From a checkpoint of a small mixture-of-experts model trained on Wikipedia: 390M tokens, 5956 steps.
Below are experts of layer 12 (counted from 0) of a mixture-of-experts language model. Rows are named router (the router's row for the expert), gate (a neuron's input weights, with its number), up (a neuron's input weights, with its number), down (a neuron's output weights, with its number) and show model dimensions 0-127. Each number is 500 + 25 x the weight over its row's rms, rounded and kept within 0 to 999. Numbers have three digits each.
After each expert's rows: a language model's description of what the expert responds to; "raises" lists some tokens whose logits its average output raises strongly, later layers aside. This comes from a sample of Wikipedia text that the model never trained on.

# expert 7
router:496510513491450486516520473523519498478516501482474510479507539531471520443518517503462504533535491483512512483487474527491463560454497511538506478512477454480515492457486535541458527463530543491544473514562519522489509534494486517487516539497537529496503495471514479450505498454482539500529483484486493516516527489511510479471485499484480501509511522485504479538469513467481532487518
gate1:514466519494490502510486476526501476483494488465489474487496497480509519572537506528515522511503479514533534441537493546485515523493502496520485481530461459460496510472475492542524534473494505522509455472506494507517566485458531530502505518538494469488528523503500477552527512478521512513488527540553474461469515534472498519509469524506506493517456497504488478503481476507520537520490
up1:535469542463491478480510521523492474474527490445478507482490443499566492478467527504505477495494460518501516470531479502511530521487499480531521527493484465469509505468500473503496519463537511513515477472476469513542572490473547518510564532517507510480493496486489462512502459483538502545482528514508468495490512484485514509539491533515477498502510508532497487521484499537497508504454
down1:488446496483534482500497533492467519477501474473507515522487519516490474531476486495514530551472499515505544504499484499487449535492519488478520491555498485552518536555499505501486521481495538507495493539523501508541502471534488500486556532457478524498514484416511483500512474523471527498519560487465511508486493493509517555493506502519486495507516462486491486539484513478477531474485
gate2:545500525515520527498489524513498532548532514521522468487555501495470514450539497510498506469543486516488503516499498483509513481458470514496525515490486483491509534499485488530478507496508471474547554494465544522482481502508497491505529514524458481548527520513527515545519468493480502556487517498523451459478458502497562524521493459512459509501469498540535478512508507505493479521486
up2:468525433443497523535459506505518493524530503472507530540539487497487484556485523508486465523488536512469528466484531477482510482464517521448502529500484524440512486481502527452517520486481502486506511535516491473507480506491491501514491443465503488504509526529504497490504547509486490519557500519484488459469509509467502513506477535485521486469561473495501510480496524536525512494500
down2:524522487527552538498522490530475512527453499496521498484498477533520472496484508485512529512518491507513492481518463440511541472512504513526500523525541524482536485486486510476487553514480437486434484444510510501485459491522505533501469492564526486521480499516507500494520507490458448507506514497515508471496498485470521507517515491499473549482494530498509539508495468525498512539447
gate3:495492520487470489506556510517502494461499490525503504522512418509469509453480520551489514509501515497520511540493482485481503525481474497507502483525481443464484490470532477447558497480489544489505502488534485499534513518515524536539542500505547538486536525452499483493499482512515512501505495526488518519533490496490547478491509457501487464523532487493516466557500504515482536479501
up3:477476487540499455514494466478525477512475436500515466511530502520524519432467498508552487499506513520510465507511493490541440489464479505491499504495508542552510540446498546494498500538502509514451484499523465543503492511499530479497526480493550518477506492502466473490543500509524527491488495485479501503505479498458497467497475508511457488499492521495483482529556464477516508519497
down3:490462472547464532494448493507471477495494492523502484490521480522493521515506476486481462496504470567478470494493504496518504492510494539538479560496524530520506509471465519520519523481494514468475466557517482471481515494499516502527541519466539527492491533506476455490524498500545490486419477459499496498493472514482503471499472505480488537489507527486480472496529542476502480465514
gate4:508530531496484478518495481498487479461504493481513497494473480509506498476551525505466504520500491502514491461493451470524500498464500496534495482494484460497512530487493471498500496508514555487549451512549488525487471491538470534527531473553538572488502504494519481459491492465475484476485493506445491528529554466509535493489461505470492523522494524503476498489484493482454521456473
up4:492462463518500523463509503537513510522469491466458511489504517521525490546479485499491543542525531495493482507494519525479503484487462484517456533496509497488541501505487505492526507531503501488465487537474516524539484505545482561486485477521461465521495503527483464504486506485490519503478514503494497499496469514481532482591535486516517468517454520533546472517482542516525500534534
down4:538491552542518444514498476537465490515516465465479477499495489443490529505510558486486527491509483487534470510524498458509488513477490489520464503548466512512479516484533502498498541482475466506521485543504544510484495505559484495545521498465500479492490485498563505479487500500473475504522533503496492509504502506481453467521470513522485505484457500462500455505484505547529474489493
gate5:504482505514485553506463525502484508466518502487514503518468504494491521444510487486499501504515494543477487483509458501490480501452476497510466516510484561467481494435530465499520486461469516462493510520510490507528473507446477528511529509535479530539493500519504501496501480501471561497504527440493520504537517549459485529514542478501474519532492505508483511506510512502531527458551
up5:498507544469534518491515477520499477524470520488514535471525491509470475470433495535546536460508499518484493513470483512460500496503513539507535468511457472512491475472513551486472535518484487498475479490534521499492471519518525534524502558512530520483526547557499492490473491499496460478510519469525489456503535480471493519531511487484512480541499494509487503460530502492508538518536
down5:512439527492485489512552483501489511492500493461500492487513482501500512512506509494443493542475492521513528520534516522473548501542475482450520481515483494478471528442496465497469463494521524490504455463507511528538511491511530513520538497472575498530528494494520523470536501469470493471487498510528498521526505497506516501514534459500498520460518478448512520530438498493507505495511
Line breaks and heading equals signs in infoboxes, section headings and lists, as after a statistic before Services, or === around headings.
raises: "=", "P", " See", "Res"

# expert 24
router:481502478544522492492520441523515519473506511446483481477527533531515542490474460489480487534547549485491485481477469525478454525464537461489481507512484492471448509474480526508502527477537523520531501467463525516488482502512468509497505525486498504529516546485534476480514486528499523483487549527494486512511469509508469500446486513490480524504479528485511522522473506490497475554532
gate0:480482473507479502497465493542463502499518460461511485472465518481500497486511490509490522514525507528482502498473476538496495491483525463465525445523492542554480501497457488515497487526506520523514473479458505525517484521498482480525519494468477507562518499509531527471526536496458460464453582536518495502487467517509512498497505526508528498515483525504481520552505469505487551519509
up0:446454507478487490532461493523550509507495480512479449528518453457530500465462479513493499501466500517507508502502462505527461483519497516478493454480506522480493535483513516468501492528496523545530505521535510501471482496519523520514515491431486525478493526494509547460532502497480497501507480534470482526489487487524523503445513518508501476515526491559531493466498475509515450470471
down0:474466531466503510514515487478506523524513456474487533494498541529489529510486519491513496492547493450463496454510495459528475498473480503492533493520475482472507534492488527489455480509501476577486521511489467514527484451442501510486517479483501544507465466487512492491472477514504472504486474462469513498498525499534481510478493495475476488510510488485573492534513445507483489532534
gate1:525516487511499487544509487522486481509448516507469508485564524492479481479505493512487522463506527495523558515492520477469489514497510503490557563505516535462510493485521508480521516471529523512485476474485549511478496529511536489544501489483533467506485500508471471549515520497541473471489517480482473541522515487497495530522445473547517505509472555541498497481461497522481489521509
up1:484495528484481484469500556479510545540517588497516458501499501477547516459503509475500468543476483510505475493490521519512509480508452474531455488509490452530551563472503521499507493512485478471493493515465487470470500499483489493470538501471470517497519504506488513487498534528519525509512551495563478514492490544488487470516484525497500507533486486508460491498501523529504512490506
down1:506534516535490523536508528514551438466527531491493479513485523507473460494532485536513506486483505513501506495538518497529545482488447547494526508538513481536514484489539495539469533484499504490494472493521531506433510515487517515475538498519464505527513499514483489503499526526523480519511506539486536563490494510471509486468503530470483512472522532539445465506520486494505535509501
gate2:495465529488449497484429446505519499501528513506504470469579513557522539480495493535469513515475514495500488504568491492517487498495481478502472519482504492496524496513444566506499495485512512458528506514516525473467472505530467479469497511503478474520493485504525483519495461543469466498479519509502503478518474458526471521464494509485498513514482506498494539507537518469508481502500
up2:552514531483471478556485499519497514543473499466534460464514545456482481473489512448528513488511468509496516491506537486504543503481514547552544487512522448460500486495506523502502498487528473513472507478503518517495519527502466470499538478483518510513479519506470503531499486499508486536488475540494529502498543497487529538532548458537501452538505499476519479497520486516491486507512
down2:540502536498526505522524504521467544486513487524459491489504591495514484491509507512523503514502466496481529499545442465493516447510509518471529525501496489496494478475529530483533536506519503512485537527478511495498481520489469503503481499475528488511530512510452555511456500482481522517518481535534492520511505551513478484509552508455504532489514474510485455500528475489452496515520
gate3:509493494492502502481528495534498461450484477500499526485488535524473543489471510480447540509482529531530527511480504540527459455463478489475499496463480484503501477464468504505485552477498499505507512463452485453473474542498484513524500506450475500500509538460459482494483503499514513463480472509507507506502510510480543552460521506465497506511529482475454477495451488519482499488467
up3:513535455521487466483519525484499492504520494490505478469497470475498460507501492492492447483482471488476447481490466486537490514547469525508516476482459490526501514564493437516502479481526482506501498489552475516476491491490522484481570482521458482518516490546505527512495502507496519538509478473484511462550452475500511452507489479524479548502506527537493494499468521479508488508495
down3:465510476477464548514526489511522496495518507509490479498469459527499453494505474480500499489490473478506494491511516489515495527468500523514493499499483510504531509521509503562523478488503542488527473482521545524482474517479531497506433497523513533531504464471505473517495533496526519547501566495482467455530482530531512483524464440529510531501530514518558501510491523475474493450517
gate4:492510460518517515507470464511490562457510456501480524494534501510509531459509510483469469494471532516534495493496496496498482508476499542512513498521476510502457524504524485543506519496529515522524521457545514507520444497499527474502459484496481525518520524520464477462507478471503550510507472452466507475488507501493490485483508462492511519466492498554537408510513500515517482490501
up4:483475496502501478514556541486512457511488559519494463502521539503486498534480474528545515491483504473513522496506479534508483492522507468511490538490503498476507482516480490463515538514492497471510507548460524524498566514513472505519548481522572478465471454492521506513509482545530483513524501478521517529486525478484551505540514518497521461545506486484464516490494495524518527504509
down4:571498517509525504515516516491495490500506488523461503486482462486474496471506521510488526474488473490486492495503541527501500473514571500468487513482478477459507505498456499516530496476493547523518532473491513534520438515465465513501500498497506468542525490439466477513515509527514499493537550486544521529516520506519493525526523489465513472503503453488454498465512496472512546527538
Cardinal numbers in words or digits, in prose and table cells, such as ten, three, 15, 10, several.
raises: " of", "th", "0", " in", "2"

# expert 15
router:509503514528460507535489491519543533473475523486484462472536511520474534517486459465482490537528523488476520485493469541465511538475522482518446493523484521470493479477488537495491525439543528491507517486514500536474481512462488507496508533493526524495557527476506474515528530475483510517512501505498497553518512504515449479481517485462442551507501528518515494503479503490494521490537
gate1:489520475495454480523499453460482511472519487493484535521497505478494533498489504486550518471500490460473504498439510503484505540468513502504503508473491485546491467467499480513495510450477526481500549500525498497479482486510540495513510563514524450540471495492526497516491491507473543516520490466467529471504532498491491506465542532479493479487540529495552522471525536477524530479466
up1:512543514495531521499484492496499521427500495476517504517519506502551491498460498501529517498521492496477510520519481488526484461512549500469480474512489502519497514459493474510477481484547509519551478519502466507448514478464449543497562408530477516498500509529539544504478492517535474463495518475502474518522522500521521460507495484527512512497513501484475492540526495503501493506490
down1:483496473510490500490475514513505514525517508534488501475473474523480512460468481501563476523479493470499494511490515537511512491517474533493469540486475450508552464498528525503522476520529515523505539529499522513531492499532527474458477483440540503533454503509477518436532551437485539498522450519498492483478463507479503482526485475481470502498510471492517477476490487497516496496504
gate2:495511482498481498483456487499518517523473509545496496485505525503462483546494524462548475493578514482493507520481481490485506515532508552490500505525500492516474494498501484515490477474511477470545519524463490489489506514440492459500517490541501509544519515549517509475495496521515514528463526506502522510480462487493485522501466515468452512439525486532503459543534480530529501447503
up2:462528489505504508472471509498514545488526506490519490513518486512500465507480508484519493501515510501475545509506481521464517437507497520575516516501500546407467538511486526491499502496511490488501519486453489535493507513448482484516477565515503504550510510468496486483507511513504496551518511550457517517508477492510511524510465483510483512488493515522494471506537475541464523465523
down2:536527521510508517495495533493507504497498473446507500489514532412524491517492516489492517488451454506484508517524472547549516516497507498482463491482471475557551504524472515479536505487504465510487511523523508484483483507540512550500514486488484520489469518495446494487496503495486527517535470531519507497499501496476476500527515496542542508521539524469509501490425529498547503508493
gate3:470485516495499463511520488494490496512463532491503507499509513508450524507534516495433494512516448497536461481472492483487494469465506464553472550528518526540541510501543519536500478492499490515487507512502536480486516499499502547526525484534485483463469519474512552498494484497515476509483527520541503525497558459494506466478512483522492521531516531539537491497532518510491501560507
up3:486494496520487506508474453541513507516520456527529473484514533513521472514491489504492516497458488531555512505435464525527486490506486485477471481451513495495481516535491465491490488529500496513479486462497478508516439481500483521501532536493489521549500508508499494493504487491461516503564509488540485472549494495530451485438547463485483508543492537480474497507524493525539502509496
down3:506482527531514472559467506478493452488515543467495491494515501526504489513535473530460519524513520540523502474510504477527478484497480492470531512496446471506515505484459482482479481506463460499528497472529453467512526518536537513486532524520479530479479538472486506518496522512533513498514532497499472469547492539486514487486512480508488534430531507453542497468493496523474483484489
gate4:467450521500498509499502436456514489473503521444491483487506467513524460524501505511475490511560504464520522524512509487504502511497523472467478508478486455427516485508464503535477535492460546538511473489546518512510501497512503522495498465532471487476510508475471523498490464531456495510463507475487497518499474499493533429521529485495489516488507499521500504462490450497517515483495
up4:499526480518486478502477501535481490552520498552516503516494471495505557491511495512533514477471495519503488491524452505472473518504455571571511526517509505561493503471490478487490488510492439510509481490524509487526489498521479492531494516444519492508482501515516505517482534472543509518568522524497518466515524498500480539470517512502502457521474511492466481525512465494463471501491
down4:486522513487511448459497507537488474499530497528496456484489515522536522519470538477535490485521509447486482489477506494573526508512504498470492534485463492480474465504484536494505524483513476454451551506526493470546501519491481542514508509486511489472511504471467474492490514480496511502510525455518481495489483453465485519500483482571478519507528541495519504495507468499498482472449
gate5:511485488481497501510457449440501443490502530499494506506518503476512476486510552473517520490505515519490492488537467489473511550483500489456464475465485496516518527474492468554465491501567507497533525503442501476508496502506455513508482515483495525481499512525511534519498490485535525538485494542517508504502483518509446481509527517502465475528466541493484525485508483467491514564502
up5:490494486484477527498473489495507427511545525516477495508498496512519494524479530498479513528505499498443535515503493525514469505510486508469466524470490511487532502527468482562527458496508478495512528492434487473520485536473441482499525500435469497475507512500507525503492489452498503514493492519513523494471501462540464489545504462496486518519489554506507509497473508511440537529499
down5:496537462528472496484501491521514537488490529514473502550478496455516497497510542481538542496521458501476528504456520514476496493490472488521481490444465519459547487523556510463519490552500494467477520506508493542541476516480522497464482500534486522503486508554509530516481473480516498508455441512505473504489466476520486484511506508496491518491489506495554527515484470476517484469526
Commas and clause-linking words starting a new clause, such as that, which, where, when, but, because, if.
raises: " it", " he", " there", " the", " they", " although"

# expert 35
router:476490478473484496538510477507526540474502513479476501488508532532519541500521453490469517507529539499479509483514476509445491523460522452525477486532489486516494442488506513488467533483552542541500468484531508527489498514501474551485478510481503533519533492474516474470516526529483543526497521485488492508515508568513512492459503525488465516499499514476524509514492496460465492527551
gate1:464496474476483485508552494434469471515525487512460489493469571495500477498491478529485492502518535530502532483493484488511483532473490463530503512483474505503497467542481512505478557522485541510496499490515494489489529491457510473511517427503549485503499501555453544469479493495499474527496545520480500508533541533498496532497479516498495484529520485461485527515503491487474526510504
up1:478522457529507487546513503471500492466522505436476464515492511478544508511480480506492474440464511488497504472481473519522536525482513494541506507522503518509505467522461514470499503535495526474510482501509489464512505501493492505531516441546538498507507494535457485485516519522473448499526498526468506512514508508481488483457445520523522499442529531538473485463477477505471467486513
down1:476486525469514487454487458449482508506509469535475508472512484513463488524517520494550494523493473509491507509482477515508512543488523496498483490465523551517453489501494551469477498479491525522523487484484503506504457534492502485489485456477516536521475510478495518533516473444461523502463478490505521508528481493508505412525498551479481482484480486503481510473541474519470490473462
gate2:495526494522485516474479512526498492443488523509459514488510512514531498462508477493487505449490551542486436548530513471479504482529482532514459485497484454539480498503498490504456487490532499524479500512538518517458508472539510505530482570504489511500550504515482479473506530458473520529483527516528501478485504482506481466463510526492499522543520487473545509485495493512467489471491
up2:548493486526513505523510498488495503532487510527472497530541482485486510485522483540521525474487465497445527498542460483516476515494506477551490526498492483498474518498477489510510501505528472500537509504501470499536497516532481474514526523444464537503423492486463537533496464489556520452503447484490530527526500512460519463512506483531513525468485482537501495491491514536503474521506
down2:516529513537477500542507523471533493537535476479535491479481516555513504482515490520488510480508494511524487525517501516499470463506549501540470492504454472480486512520522516520511523555479504491505460504472477496480455494524501530523501449516485547471483517512502494502509509479462494494472508524515491508525550502473420474542515477490488495545506438508486497472490536503475523519470
gate3:496499499506470491468461471489485476461493462505533492499456523503501499504546470473476517496527483509502481495525466516501481523518474448480510503503527515506506480511517531500517529486516485555519460502495466487488485510492509497514472547527445480487518464479474494470537547462437480534498503492504472490518528502539522486498457506520461504552516498542528440483487541528474523503490
up3:492479521451510523466507475502535551485487521514476494508505473499498487455446500536515477534508478473503493464435521503500511498493479542466497475509509494469513493505501513525518471463440507471542554515476556535532505481466478521488510495492522525504479527515502531551500491528534515487460512501495496505491456497509508487509521480481506505444481502473505510509511530500545501439485
down3:513468434475555462529515509466496502510501501520529499496521522470436540514514531524518499504478522529509501497492528485500517517467474444545503508527490458505534487498521512551504472505491529506509477499483431489506499546526494538491476500463479504515444500535527508474489483482498485464492526525492513499510518525453487496486513480498500556509479516510512471533492513524512509456531
gate4:491486522502520486512521540530521504502443565522468487495551512499501474481490457475541477456574565528505536497521441516483531507472508511517509499515493478498505489474515487488554479489452504519504475507546538510510504492520516495531504509510527493529483497512480483494513497501510518478476487542479528458471470492471485501476485478482487515510480524487513447471514474492505456512502
up4:464505494543492501504437524551494522545475484468492505514513451508550493528503559526503485505508506491519493504505509476458511497451515502504488466529491474501477469522505518518514498518434487493507491515543488526496502478527497503494437486545508482511532499491494481503536485504486474487514501488473527478498480496462492519492488499493504487563503480410508493539540491475470489494484
down4:456530504487508438535449492519518517541505521515497483491516483499492524454455477512551520536512492501489484468510495504476548543491484477512495532491497479455503518536472514487508494473494501462519514511549462521525514469498507516482490512506491489496504512489528477536510493525452462505471524528533494521503518439487498502448471502525524527506512518527454511529495515502496555470537
gate5:490511461465488481473505452537506544523529518544535501489512492482535491509554510484506519497515506499495496505461476477512505509458478451542492452558510466514512500517519505471539492502532508565475514501531480505483504511464484524518503509489484523539527497477492490490523504478496542504485509509517513503469513528493553460490513491495476521559497512530528510515502432500485549512525
up5:477445495439441541521523509541518463500497466533532486502582488480526532536526474494525504527504523516528472486465492503543481500448545537503516498556502540505521482508514497505494458512479493526512479522511503501498554511518519542511510497508500516500545496510488515489475489542492504486483455499471522490495444511505492501476511510501487487515490505488511513513450502510486488480509
down5:484559489515501484519537521497479489511560497515421466542494517473509483477502467489493502484530516547527519510502501490471518479507520507483511479484471482490510532512500486522500498496507462487498471475484463498516478533507518527518488513533498502509490470504513486509519479509493496513513549508486536457489504494500479514445532523486426486586490485498513504529495491484495454516434
Numbers and first words of cells in sports, election and statistics tables after a pipe, such as 46, Total, MF.
raises: "s", " =", ".", "=", " |", "ories"

# expert 19
router:531484499487491480498515473512498521475528513480489515486536504542480513479505480503473488509502509490456485462509491583477476512474527466530485494499472462495493468501497533521490528501533548525504489473496513509517512524479487532485500512451502492509545531482528485459521528531490560532483516485484476524505503501505478475464509476453465552523469526513487501564480529465448510505497
gate1:495474479448499559519452487513516506482490478507470538502503488456526491494504512487513473522539474509465542506511523522497520518487500486538493498553509458500481476469442496494488502476519484498496474529538457482491521479463486570528541477490519491503546503473504497486528488498523536521485502488519498504491538487512481480476458530502505496515471498515538471532462540489482562507489
up1:512491505492486534495522489503497509480517477462482508499452446518484457485469544470476477514523476484473552517502505478501473487513521528530530515565517507483511459481419455536478533479493493516462466508500470511500509502488486529524501557477495506483519496534471519529472485517515499482491511522472488504466497484506514491478507476512504479534489485481484496539483495516523564543459
down1:466483515522460521519504519512465467494487503498485521501444472519537464493520500440521483494472495525484529535507527493486517460527506473505512512541487489535534513447481516509452493505482558465520468520500523532476432468445506450496487483516533494525526517518457489488514496516524497515514472535516527526495485493523528463522497509488524516461496492475491493479496502543508495485519
gate2:513499481490506515542474495541501490480540552499504519495480535522528487477546500502485501551491481457459517497472522536482460461478517510494523501492541507499507485472556548509504488497489553510485504494510510483519502512474515526478543496485494485445484486514481466499523507517509505514542513493550519485506435489463464534515514439443477478512484491473504479532519505503505519469498
up2:510512492495513505476560522525500487493538447531523496491496475491515524503511503471493523527495518504497505493475486502521534498532487507484514529477461496466478510514522511527466470489515525545495562513517505495507504497466517497535484477505532516524517503508545509502474476509505492445543459460498522498466449489491519466451474487466518463530507473465455538526538485480470546454497
down2:541494480563518563497459523495507499471511505490519513495540491522462523517489431537523518489464497446510489526491516475480492480488513507506460537511485510481524514510500555461528479482511494502514527477513520517503485534475501511491560541511541491468518491464498504526481513489480538535495487491490522487489512521487463464547515533470519500520489477519520515501546528498533459492504
gate3:523521539518547522506505545515462500496494481510475506522500510478447517502522523504492475504532465523514482452488529490491497551512501456505497494523513468494508480483466506502498517484501502479508535498455478558539495468482510458530520487478544470491501517468507498502460474512504526560496472475479468497483509498517491460533474458528468513488490495531502477530460483459486524530436
up3:479511515503477545438510500480476481459500508473525507476476501541500522517510499503504457468500496513497508486494541506494505496515511493521494474516521536528487452556435548487510464524488507488498515536484549471496440510502509487499481457522488505488524496472517559543534489517512537477531537520511515496495506468450488522515508472494468522470474469469474520505507502482537535506516
down3:490485452499524523516482500479516466482529490464490481485523521464495500564490452506484471473497515525497471500518477503485522536499559483518489497492481526518508502490480538548514533508491458473470485510527493463485468519451533513497485554493493502498491508502473470485553490482502463471500521477511538486509517516542470503515534527530543540482473473509464554478516516523476510511463
gate4:480498496490553452490529512484512483518495465503518499504553538495518533466510489461510455487486494505522466537498492472525447505485511501516491525525510456526525521486530471535479496501481495536476476471503522482526538480559453522517499509501497498505535476503489507497543524518502559505490503461485493480494516513526447492460458492503483479526465528434495509537498470503511516526502
up4:515540478510502485500525517477478478478478482499498516481529554492463484493513514469481491509527476543526471536486498490514437498457510520521538548502486455539525490510494480525496501515513486547513480503494535495501542503547477524509473541511491493521504515491500502475520502490512567543474487508513521485483498510546506482517480452502476502487482487457496581487510469521488516553495
down4:496525451469491519472485489508475464486482515483450505497478509451481493526528512522520439459532502550505476483520497527466516499477497522519580483479490494463463501527537498506536517503505531509485499490490472512476556471517506497531481534513514550523490493475506445487535507480507480501457501535492486465503492517528493504512494472489495487536520471522493506482465491530488468488547
gate5:490512528486511439530512484519489515473528502428485499496514505488515496493569517541541479494485487517500494539502490513461470527496515484494496455485494487516492489489496495468493466523499508545504509516542511507502510491464478527527556490539525504512512541479505497482541484542492573514502487498536498570519479537506473459491512495519506489527497498552494516525511525520482522534504
up5:445519558547510511525496490520486476533516495506494505505486523522471502524461506496543490496497513493529535460562473455490480500475488501529515504487488499511536477518516484480518514466472458522511492445518510491516484484447540495531476485486524482483536487499513467547509507467460495508517526453484532472494496456504516482521461488501486488523496530465504509459443488518487470488473
down5:520514509453516442514474519492510497507526508481546456509503491541438535509548463516505493466528500487533537507502511478508484484516499473501509534504521505501489457512506484519527506506494479500481492526524512505507535497505452501485491487472565535527488480556516537465514486484496490516532544528522477485545534514500510471532511491494464450463519462475526482496517530493459520511504
Small integers and scores in sports tables, records and infobox figures, often inside parentheses or table cells, like (4–4), (9), 0–2.
raises: "-", "–", ".", " to"

# expert 28
router:482497509486499470520475474502531516470464552460498515449511499541458551484525465497467473487507476455481504444548482544471500534465498502532485516524484475474487488501505526500489527480524516503521508507472561532503510507508482525496491514501506532483523522493522492487517504481485505500555523542476489525514500483542507465504505485454466550507515505467527531543507506473494531502527
gate1:484536509474498517512498519517504525489500466507510498496534486485473503513503510475473508512481520506516445515533448500507488479518504488504465511455477493469519524498474502460528510496526502525570481512540500584546492482506458488476472481510516535496488530476490512510447531493532530524512475504527440453489483482547483455506516491491456485563504516487483506495493501501490482503487
up1:518536476466511503487483456530510504469538514458526494521528482491471469503483493479490529474520498423489491465476474497496515471511492477473508542496506478506507515501450476484501540496501508517503513519522514562518516494485421506497534497543460503499456506514504471498486535481513484487544502522497483493503477507515461471491505496540502493465459462511519492525483516522574509515513
down1:500507535479484436523538473491506523462478475532521525528492517453526466545479515530524460496500447475539512470509497485479497482518481529526519477457510491523492486465507497538500461531518482490513477490491521512458524524489540493462510506484543521481475512456493491488512478509467428478530526511493489496474500530500527478528537533500526505495527525473472509501503462513479483519522
gate2:535517538462478530499512511491517535510495537530508512512527529507460487484467545464449510481517482531526526530481495537476524543450483495517511513496491479483506496511472495483474501496525487511477488486507533465496470492481526482494520462487526522497507509516487483504507537503512464471476523472530482461533492520507478480524448573501500484425512488533509528508516496469479485514558
up2:505472514475439530506508506488475478482459533452510508498514516484506476501496470526547469479514507530480452511510514497521508472492464509489479519526509499559494504511481553492531482518533482501517488497507501489555521513497456499513474508491491481476505500547502556506534433509493520529478485521538488516502545469526526519475499504448431512550527512510505506500503513473507504507477
down2:520471522510533516500544468490516497494462505500500511505454482492504542469502500535485473495530546511489509517540490492527512524541526487505516534483525455476524461464524494497479486518497499502466494517506462494507519522433539557469482493465478533509496486551456529490472563492480462450509488520480480504490494539511513481473474479540480502501512508471519479518525536479494510480513
gate3:455503515483512508496511441533523558500494489508499513497489483529499535517499488548494516492495491462477489479510525501529523474515518508535440527520505497486534510523495556511525523486527525520453507525509518530525520507469523524518473464492525514486516562474501511461466531433463456550483493504534475515496472500480509446512490504530512501510517506491526521508540511528515514496511
up3:553483490493505468515463494535474507494552550538501465494489501486509520487524524485489501493518474530454514502518504488485494482475493526538506465546505527531510490474529515518490528478517495490481500531496476489499466508522506538516529502499546513540512496570464498499473529481521479441486489490496491525496553520544518510475492551493512502480452506497509547537484466515485552511476
down3:504482476507508504472501504494529517530499474473494475489494518544474504481451454506481538523460538522508522477490486500489499492534523466492494507474499471510493511510477505517537472517474442495519515435510472486477445515512520487500481526496482499546554479467494466511515463512524483515489493538545488534527469521472465486526472461553500492509508528538453518487519487520516527543494
gate4:513490446497500504515481513509528502486503522504503508477478530508460484424507458537501482474516490487549520533508478531486476495495474499488485484502532528469464457516465542482521515486509482477538536505477549524495483556523494454543479487539525520521490490513519525455485451497546485526532538495477479500497483491483570511482473508492496504503516476508498506506501514471502454509505
up4:483487455487520521505479509500520478486525470534497501516484501488488483437502491558503477489506482495492529494486469487484504512464511535498518504486518539478465498525487543526512510496560529489501500502457510535516528529544542510486480474501523531503475483451512516465512445506471471543537558505512467488471524446491530550513521481509505515533519501510478522522483496496480531497460
down4:521465497488491471468528491476457512504520533470511442485503501510542508494498511465486519518491483505503496508510519517474498496476499566450491493533539510523535532469512472518524495523531527476517483514485502530495473510483511509486484532497465455556466474519524557498505543536530490497488468527494504486489520522537503450525506510484480523450474545542488496479480488478544487493529
gate5:461493477513499505460471497500511502522532517479509469542531491462481545457515516505460487504510466506486509467539499484468486527514495517511466478564459559496502484503505541534508520494477518484507517488462512526469504525548558476526524510489478484537501511513522490464478534517479501472532533551521497501522545497529497522488527519502499474499479482466489498509497527561483499513532
up5:517434507508471547497496510531503497467526447516483531503519526487503466505488475522520499458530522467519499539490480537491498483546514509468514464459511507463522525489456526515482516516483480471457495517534460500508483493529478494493542492517508525482518519512493529464523509508512500479482510483501526477538463524490477516437510503545520481504429513529480511484460473500504513532521
down5:476512486533467512453484529511537511491520471530475513483516463552532466483497517522490486494530493488439505464473504519518490531499537479506529495539522498513481503505464496512523543521525508552514524497506487454474480511495494500545477480534450487495466537449510479555474530519498521493488494503535482509483515515537480459498521465511484457510492475477459527491478490505517492510540
Equals signs in section headings like ==Cabinet==, commas after day numbers in dates (Mar 5, 1909), digit-group commas, and month names.
raises: "\n\n", "\n", "=", ",", "in", "no"